python train.py --d_model=320 --experts_per_token=2 --d_expert=128 --activation="swiglu" --router_score="softmax" --balance_loss=0.00671 --lr_router=0.00228 --qk_norm=false --parallel_block=false --init_std_qkv=0.0221 --init_std_o=0.0221 --beta1=0.93 --seq_len=1024 --doc_mask=true --dataset="wikipedia_en"
Below are experts of layer 9 (counted from 0) of a mixture-of-experts language model. Rows are named gate (a neuron's input weights, with its number), up (a neuron's input weights, with its number) and show model dimensions 80-159. Each number is 500 + 50 x the weight over its row's rms, rounded and kept within 0 to 999. Numbers have three digits each.
Before each expert's rows: a language model's description of what the expert responds to. This comes from a sample of Wikipedia text that the model never trained on.

# expert 5
Description: Surname initial pieces. First piece of a surname or initial after a given name, often capital letters or prefixes, such as St(earns), Mc, D. Gilmore.
gate0:591552472421520565487490518437573460455483413441602609500456548563447560507438517467519470544535379597544508494447453443532585522468503565460476613489486441451440537387590506510512530423559482537420531467483494500515471495558547487513545464
up0:523400528416487576513557427544595470505397485442657603519542564528421603385465475481624429505405443506557467458560430417522527490524533470467452541519502472470492438427478503458477477495514507554511532470508496478503455440433565454471461426
gate1:447541482474536439553522532405466482490511539523540553479453528489452461442475412471493545499431451480461471520515514510444535505517387509489460530457528516544463474493526576474410609496503459556466489540485435558523477447535434467476572524
up1:557476472518480524512488461503487530467557489525526496473537531510476618622444604510557528465565517403545531502400526516464413587535521567462456505440546446456504552589484448545505384572481539532545451530484569444487432467475557540436544446

# expert 12
Description: Date and number digits. Digits inside years, seasons and date ranges, usually the second part of a split number (2012/13, 2010–11, 1879), plus slashes.
gate1:500552531464526642504443541455486514466419397513473548530534501575531536488387458541470456533493564509449538446561444487506439542457412488419446419458533469504421443509386458519478563545443518514483599392569483498522489606528550457516531521
up1:539467408456441415470505540451485438451432500516539565520444542577518484468525469458511479517494495511547507504480504457498471488424477535549458441477454455578445518530499442498540527480485615508412522452435483492584495397469477401504514472
gate2:504485524553514487553510453562472483496498434477469420476544503454410524406494523347504492492584464442467471540475468532520505553448497488514557500484463454491448570490561444436544412464540597513507487452517553433534524469420500530479485483
up2:494501621509480476512520499593527454520492459511397482436519504485406522418434534374469571499521527437441569549524444571511561554442553499443531466504518523512423521519445421503507410570487509577537466467520531475541520489407538503456548479

# expert 44
Description: Table cells, headers. Cells and column headers in pipe-delimited tables, such as Status, Notes, Votes, %, Yes, Nominated, plus closing parentheses and empty cells.
gate0:496494515546507532483527622556551551517446503489475413484470572473583480626457505428430486486558502488517490491575385492501494521512567504454517496592485489435425516422480397535458527562474527483496482466488612539460537503431493402471559424
up0:594564493521553470549546590516455531520525474475514444484482464529526448541478546407427568498585446471480507495539405440468442448458586576534452461614459456421546549486540414475420535556518517533488468470436568535438535548510430476488470413
gate1:491524427441649505541493524481616525529450490384502572490586463453526550427542481546532442499507464459448497422512517591452525389438539511495560449585478444497474553494477538465566491530490510531452450580401529445495517464542494510509548434
up1:510524466493519426496486515441489437546495432448450561482569562456438509514511429496566545442549529495526487520538467538593490534473446520399512479484469475501499568649463606439523521479460457470443420449465522433473476461488525565535573575

# expert 10
Description: Copula and predicate verbs. Forms of be and linking verbs before a description or complement, as in "He is widely regarded", "to be", "remained", "considered".
gate0:440472455446443469548442496530514487438500549479421620602539506512513617601535459551440504411454572471593535541603573434545536400545504441502526506555531529521432517458517557480509571488534486518482452536549487542526510411521520417499450505
up0:430564485509459498484563580542516552488531485489461672506436560517518380524449527410565444495541421539426515504582436478485410523435497521535496490466451450547469523482526572459538477511528618559393458527530498554475466393484556388511387470
gate1:562513529482464530554470519478592530468506480443553598431580608458532472519589565445577545494509611549513671478473482425469481524579604534622502446449495403530463576459571352492453480476619490530477545450481512528427475395530507565453468508
up1:520484446480450449471513514524545474482522443573542471528512492464549505509472442568481489437537474478532473465428465565496544397531442472415501548484419612478524442481420536470495457499570467473444418451614452606554451594555486401561561487

# expert 7
Description: Infobox numeric values. Digits within infobox values such as coordinates, densities, postal codes and dates, plus the blank line closing an infobox before the next title.
gate0:504510502479558539513479433514623546474477554622553469434504395416517453447484433512386456544476471527497513381594471425627483497546461444422486511547510596544454472538442549518469538526489492548422470573621399546432467478497466519533550578
up0:506513481477602455528464459520639558492512514484529415439552458424466509458563522501387384464519567504435593482452457491612539503588508474523449448440510466491525568513399492557532491558514462659466513452605468577503447473577412496521459533
gate1:453492537447501549489533470464469540559590463530425580561460532534531544482492528367470529524519513491469412516393492525449538521395501519452475434408507570469560489381502537456475526478479453585432536533419521471527485555419414583557529491
up1:535551449523476484443548548417512545537477502489454484479577485480461444567501551532495382517470542512496607444539465452569528484446461565575447452553497452458355492525511561494493505422460566511561438485470531439577467599509458517484478509

# expert 61
Description: Action verbs in narrative. Past tense and -ing action verbs after a subject or to, such as took, wrote, making, captured, stationed.
gate1:481529525572531482488438508504475519437565469501506391471461544482460435516484463558604475522461391427478509537440480547404550473429520358591461503543361523404476464471440543461529518500478453464378522514370515516521458421491498522522430498
up1:589510499455509521544492435437513541515436522494477580541460483393455569364444490450550438439472544593419490582536560434523545536564479552488492521491589445510435575514493520465453471529431481486519514567563521466373557487541476517579552454
gate2:534521446500527489427540502451529517488486397558524512520469518527455504541504518462542518539476500507437480501578483433493567570509527580421494440471563535487474479546517502532468500488516591480484577545491514478461508457446553471505539512
up2:416555465497566531445517490436502521497494496477461517463500516457519529529447457360473614475472491560563488521547537423451474524484485450504469524517526515477585549466473605517539475549558490515490600442607478516467490537563512442492521591

# expert 33
Description: Institution name words. Capitalized nouns inside names of organizations and bodies, such as Association, Institute, Committee, Standards, Conference.
gate0:520446428506563481517505503497564472512490665523566546484553443615508571497497528432511534508498544582469525478512509470467506474452468581521416501595568568545444519452445446544462648580456549451589446425459405509497540481605504402443520554
up0:492498468476452503393489467585505484404509567516449504516526511519481393519473492518532387528554520520511463497487494561506529598412570567480507562521490547624617520516525510480609464449571462523565429529563557517479572552521504513549456388
gate1:443498442503581490391530433539404443513510522456473460515520437572560522440477473505417550540485560590506480488507444509486448460481470565472470527525514519462498528506472425519515459559551518573460412431395513536410507509399552610543474475
up1:486577449500483429513551416509498523531476523459617524473422509478486435478480473486469539613528562519483493545512497483450420537460459548493501423495538574420521545519540536499554397544511488487490553424492501589483508469497572513495533475

# expert 35
Description: Months and range dashes. Month names and dashes in date ranges of office terms and biographies, plus table pipe separators, such as March, –, December.
gate0:552642437469398521512495504486547448462537467518512543473472410505490555600499496483449588563501512374434452467447517533534516554481456476569548491451504453509405537432515508458438485518538548403497514426456456485515544499541528520531620500
up0:491388603477542467473573423516489535570444521518533454518497495456544566445463495569558460460521488625568557586486516447458504479528538548449477457562499445500520538531562394535530506484474465630501562451584560585537468548492500508556507477
gate1:492473513512512512508473486505563465488417484464444637528462437471479515527508537447491597580479535474468537562575430502476547490379461481529639502477592454458579467503510511540480491455392609482461575542420530560481576470387560470496509513
up1:504507451426457490483513619455400527445506489462579437516471547440512537368551432521563457430538485541540540463425548455473525468603576506409392501449409565588414537611471501496509532505530382491483452533470467477538460542575474514490447474

# expert 51
Description: Commas and dashes. Commas after places, names and clauses, as in Durham, NC, plus list dashes in award listings like Dan Gilroy – Nightcrawler.
gate0:529453503483563450505526503573422414452461489505490423508431533410506569503447531585460502499488621414577461531491610486483576493457552479468498457612425565533449662425502507532467481563531541410503512441582469451495509476448543439414530471
up0:557549523526506534516525472506512564558465460551485568463610431517529436505484499463452477489526491513514473606509513516555487514502448489452529490480466432381503349577527426501439466448465552601401486589433529595566513478449530548544503534
gate1:508561487512537543387526508488400587450523555560496458482478464546504588507518583442448513505517436378556449490476524454452425396579526543474519542566493500517438594441512538541522560419466508514576507525473529447501516491547520533523555473
up1:488407552454526422469425474480557370512452413485456507439489487504514407494493446545584424480538553532495517451493422550558504615452470445504582509446463517540554441519506494480540433568461489557437511456455479475529478408460443527504410534

# expert 26
Description: Places, ownership participles. Place-name parts like New, York, United, Los, and participles about buildings or property after was or is, such as owned, demolished, built, installed.
gate0:528539556458463478551493409520598569421539560511570517430398566433515520597583480477408577456404553458475551522445558544538505441612448618515565451464499560530488449540494491491481467619456492397527587449417476444472457605401537490512586480
up0:414610487570512453592576516555535555475473534388486428515445507540508469522443435358477541536534526337382471493460553460522535550460456523487499500472502478446557490443506567515474530604454534377501464525457434535509436540539505523480463506
gate1:463508560493519454430460530466471495508490472503488561487425522515529456411501447502537459471477541525474437582478503428542506502663494441437597428412523524514504561551464464539461562586523510450567522515512495549473466567547460545494503448
up1:483478510481496547618550473568479468495459438519422438532502606476524545484579406562475513593516455445535453523527535468629497483442548494457466487531445429537517495427424477510428517514528481558506457492579428448458574518487459449553484514

# expert 48
Description: Latin taxonomic word starts. First fragments of Latin species, genus or order names and botanical terms in taxonomy lists, like decl-aratus, Sp-irobolida, p-endulous.
gate0:556457469468445503589417610476493584572441589475570516454443484398516473520487510515542428560585474426521516471516525535445384482519519503506570475516470490492357496398473551444460518570496585516448501488534438434462514586447425554574443496
up0:518553454545541469520503494503475533437502542555456510475595448499570544485493474529487495591528519395538389583527587532483536526442457481506446505525467509576515545533511564492522577539554464445405537471590571575509512473496500566470563530
gate1:541588471470483513437524576599530509582566472514589523441518535467466533449526416498391456498529482565512501482521488468555432504551502545533382489448493481557565526574523503553436434522486556460440542515471463594533479463556552508446495518
up1:646642452507543458543499546545469507503454428466531548477533411499483473528580464456414464460476510574542512514558478480497465545495432538522408507523457446498438549443506449548547393460531476498462493554454492484439501452553544458482551609

# expert 1
Description: Articles and field colons. Mostly the and a/an after prepositions or is, plus colons and dashes after infobox field names such as Type:, Discovered by:.
gate0:529480444486512460394512519556533489436510431494556534495511566576436473500506509524463508490564470592490407467503366455549371498615584519444454412432474488574540539540520422520451544463494541488508447472493492566471480484558611441548556526
up0:422487428504593534483488431439570483535495535521556560460486511523494428507571479434388428547582459530409502475464418409378404605515604578525509625522558488538465530593515415494460513616421503548424501553521472488571529515562527544510496445
gate1:503521503455454535500506451470561550581484463472467524527427502557485502492472509428506529503521538453549567417413451462573462506510505532524454500482467542418523545463586543549456477526435580342519485486517458450529458459520572501519588469
up1:372546453520490507491554470580454530486513447427492419548483559584495518530481463441559467534437485537488448579458481428582484523453476500480439464491449524404553558525585391474458483444423469444536453473460477411506488473499528472520589494

# expert 34
Description: Phrasal particles and digits. Particles after verbs such as up, along, together and down, plus inner digits of numbers in lists and tables.
gate0:465463558529531448462509484643434474477514473560504516511502507509473524547497399428572505535497403590538446512455567552499443509536509518450459504575590445548542516427463576531508493412517514470539424457522560542488460475530539590558543448
up0:514465506479601507533453417472507468519586559394428519478436507475496458439527549539487459606515495457559504564494514464435540519501482538549557489417563550465552397542482483539502471544469493460463480482463505502465551531460518460463395464
gate1:582458464487487437568452531599548511456496505513496398469532473558479542482529559533395515438486524338501513518501597531520550460488495570578500545544441542520431527508514444491503578550388463481429549508476536503564517625468535545465446522
up1:477581506603477486488514460530534510481469465562557420464444522537533494525474503539503480564477559506508480553599511566522446570497472443468468413444521441521548517500624506486483500510558484502504444490463474473543490537501533543607521504

# expert 32
Description: Auxiliaries after subjects. Auxiliaries and verbs right after a subject, such as has, had, have before been, plus all, also, This, It, continued, based.
gate1:521469614516531456525478417469498470516532469506516467455584512513424480462525440412614535518499488388514609488455413577482560422515538485598465575499483474532466450488471492451473548536546513476493507459605488501472454531568428557637499378
up1:541527532498501450450534488489446427515539497457455602482524472515418476579579458441544511615543559454464538489460466616511508469512584466556487571469550462494529383441427442501491433559551472490482436427612499543547443469493481530537474410
gate2:539446579463502471525546534508448408477478444500440555510533539478472483536443551546589532511471465644482500518544550549484541471530483399453454459465611489428519362565483420491500510568496440525557490452488446501524522476413619581502489548
up2:508559565536480489518553519362441570505521423395441433490432435465441511444558412537368501443452476548510653477499424461523430465510466510572520571496473502419495562471429527524533498424488502408592483513521486576348475509452475447472540437

# expert 4
Description: Clause-boundary connectives. Commas, dashes and concessive or sequence words joining clauses in biographies and narratives, such as while, although, then, additionally.
gate0:495502424521392436461479403591533472522577478444458577498560529452540459483399507485493496465494483449563538489516506540448502570504452489515542483464425514522414559519512551555450507459547583498569545603603537453567565530567522506521554473
up0:595578478525473502486501509556499485555506455486539570482607499544460506566501481500420491442576494588565548569421458579431462556483521398532550547430416373537485539436479536560510551441559529537502483544506540553458531524541475504460572391
gate1:516416427525456420546536502441426559577488501429545463475529478495540518509467568538482498458542570516493421481531494554479497481578499562505508453537461530544484531508437484514436439515459427527525553519575490449543465504544439433506433543
up1:518600543486512597442505494533548550470503515516501533531393445471579512561486439539474538520417448554460458518511483428574567509420540514505498535375608415438452435405467472398493464452506523506480450480524457552425540417503592525537478503

# expert 58
Description: Opening parentheses for abbreviations. Opening parentheses before party or law abbreviations and asides, such as "(PTI)", "(SI 200", and capital first letters of names.
gate0:529423438531471484530508493478527458473450487513540472452545502507481595543426466411540564429413474528513550509535498466454483479455529504400474609588492429503438456452465497434555477494456627477579547515424468489531537496504529509527464497
up0:548496516425565540445441550428485562450581510461469488517419495551585534459517550476530472493554490495522507475510485543516510542424452503604536532442466612569563633556466389502492522441525438443473496586489512469437525535560399587483497566
gate1:489525493439464624521479525537525591510490495538434495404430411546528487553504508562492519457450551509409624430524421510473523517532553508608416499546510519502531523494585467519518566495562488414515486378440479495490529522484487555562430462
up1:536595498529560488529536470464581438543458563518547485521491567383498503468523516460464500476573581548548461565464526446471481563457381465484541513439468441534481526529468552455528438521452524545503519490617512576580447508493575510483493541

# expert 59
Description: Sports table numbers. Leading digits of numbers in sports standings and statistics tables, such as points, goals, ages, records like 6–6.
gate0:501504559510608557518536572452487460474434565484538564460505444566516430366453461488531512574505510532380529569479476524433515470476539518501446442486444510444458446427485420515517370507542554533482456502374509454525484411510417464490547432
up0:540465520505627584540534553464540430478499542470494572423469420479519451485488450465444511554522582430453484600519492429478521513458521439520449484470450502477430432512478473470477469488467448448477475511373490507432460512536524446601565547
gate1:637410529519506486465544497489497458555451512483561441521453495450504540512447520498507462529567503464498443620442501523462517526447526409467598520499435518550422519405505601560437464562497519577495511510487467520502510484524432605467447516
up1:493527547399544523486479549552433515462496460543506564513452473469553461391510520503439469583471587517526532487506449507531609414537466515426407573509552518449564515489419505410494481471531471577476544475609500535543436505527559375494473515

# expert 13
Description: Verb stems after to. Base verbs or their opening pieces after to, not or a subject, such as avoid, improve, dis-lodged, rep-ressed, re-signed.
gate0:525454512590501405560499560406458391447527554460594449455527415506533514488513509508509467523506535574378527581540564534523542446515484431603615486572492467581460547483534485516473449503554543498513515613512487493602494449523499573528447525
up0:454459538516596484528540567411466471440512526552516457470437437527571504547487539481471480462495600521452532529491554558477474476451441469592513548502629459592486559566505594479467449478593485427571477513544493446553501530451527560499568451
gate1:503493554423504515429481532503489458563478484407473500565506519457476555466413463512497411474549506538435598548375519444593529520470494532487488551536612515497525431513513422468527448445464373469593557489559422416556469573493525491563438446
up1:484430495445464533553581453483476487553492514531457544534568454483513522505528501515447404568571487514487538500468493485599598558396522533457502518534612517478470453433500466491455579496492401460544538428527440509583480475491479586536525466

# expert 19
Description: Table cell numbers. Digits, dashes and pipes inside Wikipedia tables of sports results, scores and election swings, such as 75–56, 69.
gate0:515488424508560502503594449508481402410499477528563427480524500559533527449469488463518527472537489481532444556521502471625450534471509465518450500508463495517466500529461548423498552488490526498425507442415469581473456510416533486524528531
up0:543537460519458580499574517507426448410455572594503549546444473540510510487484430556523482549523459501484433511536560494570559512515475481434538504550493474542633378513514436458508477513502607528441468423522503516507522506452487470476450532
gate1:437513519560564607445407486562524426483608586473385491444386454479458433527464503368508442521502521453486487596527507488409496477485478459456512444485501510465424477533525484478516500494452558497532500514592494436464518467591539520476553533
up1:414528534515476483508447497469462531482482520509487479519561493550506472477543554521452507533440474576548429505555501541397475561427513571466419435476452472530490550543548523481490519503453478529489524499429529459480588564482578489417366539

# expert 62
Description: Military units and history. Words in military names and histories, such as Squadron, Infantry, Brigade, Army, ordinal suffixes like 41st, and "the" before unit names.
gate0:545437566476486461588525528516475536472507490525489520522546584533582519372485394488512428516603500520404569501410451579521481443551506415550481504458476525542391411534521617511469528526496514431421576436551529445463523550464414468611566515
up0:475470488407399463568480490479613391467541482414542508488489518493465571483520494521519540507473512434487396548467503513553438539431461450512534509484566528551458584540470477504516475532488547524509544423591525532490474560581567513460451457
gate1:480527520521495514547573538565470483487467473513522471539556495483490449451480556411504545508543573519496494508447568484469580532554522481550558481535486457486437592417533586490451442475448441549488489567420474526580467471591537431505387517
up1:422558546518538450523521502491517483453561528471456530469591473474508528483500577511499601503567581556426555493482530467439623583468493549486520512516481452512521699492503578532462499555441486519445455560418543570528484553498563464542418479

# expert 29
Description: Given names. Common first names starting a person's name in lists, credits and tables, such as William, Michael, Catherine, Bill.
gate0:605562573371473583545400434433521478644482447473412473526454532499461474493477538484463491479520500503569399498457528490486468603431581556432528571592483481542449429519472376551452472426551522403561505471560552566534490445465500435493525490
up0:465488498499412507520532517562496458450506519524522498501502539460517520509520498508576484534483527552484627491480588507520584530467491452490455475483551461437420492509384527523445482488519381490506509492390542560501513536502570536582401470
gate1:541511511486528592501551482550465534558476551455436477566497544459512565470520499473472536573500429532486556540539446522392547420493557531509563581475456437491531609479506453465521520540536562557566505412530404526502484488478491449521531466
up1:531459533528410456512554572530484447481523465447510514613543547385484544513504546521625439482458464412417516513481522557473482445505578483622540499499535502434525549380513575450496509413445456535444473547541422472578482496536494526475600507

# expert 9
Description: Table cell spaces. Blank space tokens opening cells in wiki tables, mostly just before scores or numbers, plus table separator rows, e.g. | Loss | 8–1.
gate0:569525450511461518493626438466512490479535478550521572497567454486472548503491471548507503437457427476488558472380521592575502536376507533514578518377495422451448412456502513461564480532453528467480468536497503385516495539432483493620447536
up0:417536463535459489450494625436506420516505376498492514521473522540457503480477557453535532514523535512489527408545466532574405396357541443499403479498498472496480450344496525482518459528495468473464550459543521533462508451516530514573458506
gate1:529489523451491530452456508500513479560477407484462477490548510419482535534464587395530544512502518508582553539523489452555588501579597537613527547505483534542517521450532471550488545442498582579504435464557520534487534478542491430557488523
up1:488473511481525552579519534486547512547481484468469512486575529505555499562522534407526549548490567512609523578516508469501484491568595582483510499428521488586565547482525544516442475437529614460539490407626508536502532481563426450604527509

# expert 54
Description: South Asian, Arabic name pieces. Word pieces inside Indian, Arabic and other South or Southeast Asian names, like Rajase-kh-aran, Singh, Abdul, Amit-abh, Bh.
gate0:512525512525503459537450530503525439571450504462512543537442499492503518479549537478464554538518567521485600602441510554596454517508549514518533451444527515515508477464482496594415484554479532498540546494482560454518508451547518487435421448
up0:490475481465379467483495504519525501476522537502436433525450535475520502508543502509464549541483576476496425433489563495491383544486449419525450517458491412449526518563470404432329410476584505570551553437544485466502484496551567473488568445
gate1:491468408490487518578558391458441422410611394485498435453583552533535514534492523461456526587509485393532459510508534457542569490442491560459528538490503538436513483472429459510446508563481497502505498370503506507478516471479469466477425479
up1:467459590484437575486450502482529414454534578515472449508478487522472539509568508478498468524443482444569484477497502564518417377511548424515504435521463474501580523522606513544555488525535390488525514570508523562576484462521488501477578523

# expert 20
Description: Opening quotes, paragraph breaks. Opening quote marks before quoted praise in reviews, "such" before "as", evaluative adjectives, and sentence-ending paragraph breaks; for example "striking", such as, significant.
gate0:514521504510478523517389459544418484508401508495541454493449538597511547506599512567555478571508477479501561531435547455497512610486493538362452570419562471507611519396451482547517567558517432458474452484508583417475571485495508536441474444
up0:410489450494463509515490455521531539451472518460525424390571507479529478490554547490552466540544532536454519486430508406422426482462447458528532541453502459529479501609370543520508496536565415461522461483459554542530530443624505507513480493
gate1:529427406490522427476462511537449546421423479541548534512537543515536471522453548517423498432428485489467502506503476555458643566534535543492409474535456515458458460510412549453548518478432490508499404514538450483449535494483432553492453512
up1:514537510538498413450516485536448495513512496524525489552531464531507564451565425451429595552478620482523473435496555498497455570533544562531503488563460574500478541509536542543513454486503427431532496513399526437553442455526471509576497491

# expert 55
Description: Title-ending punctuation. Exclamation marks, question marks and quotes closing song, show and award titles, such as Bang!, Daddy?, Vegas Rocks!, plus word endings inside names.
gate0:492473448515467553425416407492556440406517571519447444534590558522434457515394529487458439475507502598549527527532451534465499349561467470539503363559590447425455432402490507549545510523424548495425514504439489388494479446521475465517450434
up0:539541510456485468492501455496535528419532509476408485544506546509482503497475525446504489511555445515550399523558491508464477502503478516482542391500562450510531541462436538470540420476467468467482545439491464380519553531489492538482465460
gate1:469447421498501505476503483420469395432458447520515570520508484480502459523463576458556423575528492445563444508526436548554497563505471457523470384467558509485493520488426405481525566623400413569489518464435550482527500481513495473458525439
up1:494480492484545542454476493551506434599418498487463506444510473499384531459517477496449445496555491476449497508444467473567516482507498575480455502547427486546559527592553573407540449467434396435538511461502467471518515449497439477522443570

# expert 30
Description: Definite article the. The word the (or The, our, their) before a noun phrase in running prose, as in the title, the work, the majority.
gate0:460414445556453472517442465447537470510408596533533566449505555513450420438501578476528536642445490569409532521517470487558550497445508554542438591410505499442508554481505499517425543574483547474441559501336533468526512417498413502543504490
up0:524491572435515470511550564537468508474495466448454434514385460506494571537435480503502599334523498404435479442483491453511519484597578522426564520479420478575463583476550533468502472491474442585541531556508458563481524539493493604448430414
gate1:441432502532532487486479410461387549513452549496479644518532627432479481552449489510527462526523469542500471513474510513533503578475405521478447545509604459565490559389521581489453476489438573562553501564407479446525509508489567515475550504
up1:517567469406437559476423506598535538467552413506518411506483425560587523496600530486518452445554500466518515526580471459545475458513559541504552433547471473524514483610487490469510558582605564472353512478548534574528479470473515544525527592

# expert 6
Description: Sports roster codes. Country codes before player names in squad tables (ITA, ENG, SCO), also pipes, equals signs and League labels in sports listings.
gate0:565531552513414438424413481462560539529521494433496464490563536489498518502506496444480458466456545498511576543514496525460553479447617529469470554500541481450528536530540479426555595552481527432458468437534527454472477554486466450543464526
up0:554462539545517484483497510464539473538479573497480404504483486435548496509412484514529487475483577489460522569479423537428495523478573508479452553460486480475497436509412549495557438586498475450608510499476537429407461539533531461534493514
gate1:502486493486444486420442480504563439550492521476461485458505503543523436430460560527519489542523589495553554467508474605479482509560498439575368474644451430530507476563506535475482478571566546523496532548470544446587502504492584477474481538
up1:482521450478601479578509558508476562477511474509507566531630541437524516492517459489460565452483480442481497561530463417527507479450555539504540503402551573454539550383500452537536531457433452536524448398483494542409489485537433514545481497

# expert 28
Description: Numeric table punctuation. Opening parentheses, minus signs, currency and unit symbols before numbers in tables and infoboxes, such as "(2.18 m", "£", "°", "^{2}".
gate0:557579554529484549514557448525544413579488470499546485449519470563414445477514546451574530537507593487470513507354471523459474584427522522584535532447379558439482552490461414492493512505514553509495484438548480448527479544463465541466528439
up0:407478527506476519485522537556500518427624462560416494554482566500521507399632511597479348531489486520423578434542480571541469397466499512512447479481532487573471468414496440523465558465465525464440502473477481427582491526478517496463404544
gate1:434508421476507495545560483447410530447456582435500501442488468501497454556446485487555435507525550604454545453534518520479572483501502455526490458612554458525528429594499399586449549460463541454509640537527553529493500578580499500466490546
up1:471440498562574494526586528565472515445497520409512440501425626529516477483475455480517513525434497543396520530496537558571523480537441548428539495501475486460523586490508544433543538448467504515543512533512497423441495473538508490553462484

# expert 50
Description: Line breaks in lists. Newline tokens ending list items, headings or sentences, especially before a "- " bullet, as in taxonomy lists, cast lists, goal lists.
gate0:538445549445500657509474453501503501578594523504398437440496524478480444465413483507507554392562623496527566435500507420462439517495577534508563556493472524595557535454458498605473511483542486440577573488581493511477517557497548494514528469
up0:483567460526460430527522604535468459452474479502594566574498479552520548548525524501470472577467404525507429510504502489530489500458444462474448475519493558415442533522522466467508471478390502568422475434487540431531494452466490478476504517
gate1:548417461472519561448415484441526494588533508548345503473517506597471481547500469448499513459405535408539564433535414511568514507531473511536590589536465592574357442576437492444469511531510484451446548539479476555480512522537523527554520491
up1:433467434495512546441437426496497517529623451436356518531450489495508427449524454481471573513350513465578529508459411488558473459503548508537546508544483580577364490511485501489521546535489442519423558498458485530428500470466583570575494510

# expert 21
Description: Surname endings. Surnames and their suffix pieces after a given name, common English or Slavic, such as Smith, Williams, Kuz-nets-ov, -ović.
gate0:492525432541499576492580480411435425432523468515451511465600500502466375473524473529498519465621493455495478555519401544399482534445606408500500476497414446479464506528395461487374566519461502468470501542412543543467506532604494523559539415
up0:446462436484523487449439560428553529504491557551515444536415538484544483511500476550506447414488397473426552534509546417472481511502477521434453409397649583548563438486487495527514604501507455502454453530577551507496525599455583471549506573
gate1:486518487568484490437485519510559497473560542494484472519491510563489564437440477499555451508462477500508559540527478545453473533544488574565427382541539495457460457448467449391534461540555480524486519501588486399504487572488535436410493431
up1:579464470543464535503473416499520462429497514447526455483438507511458629479481451537520469489435530487492538531566484557415479503537490496567480415527574526488500488441353438450559472569612456456523512535473477514457475476571517463492433427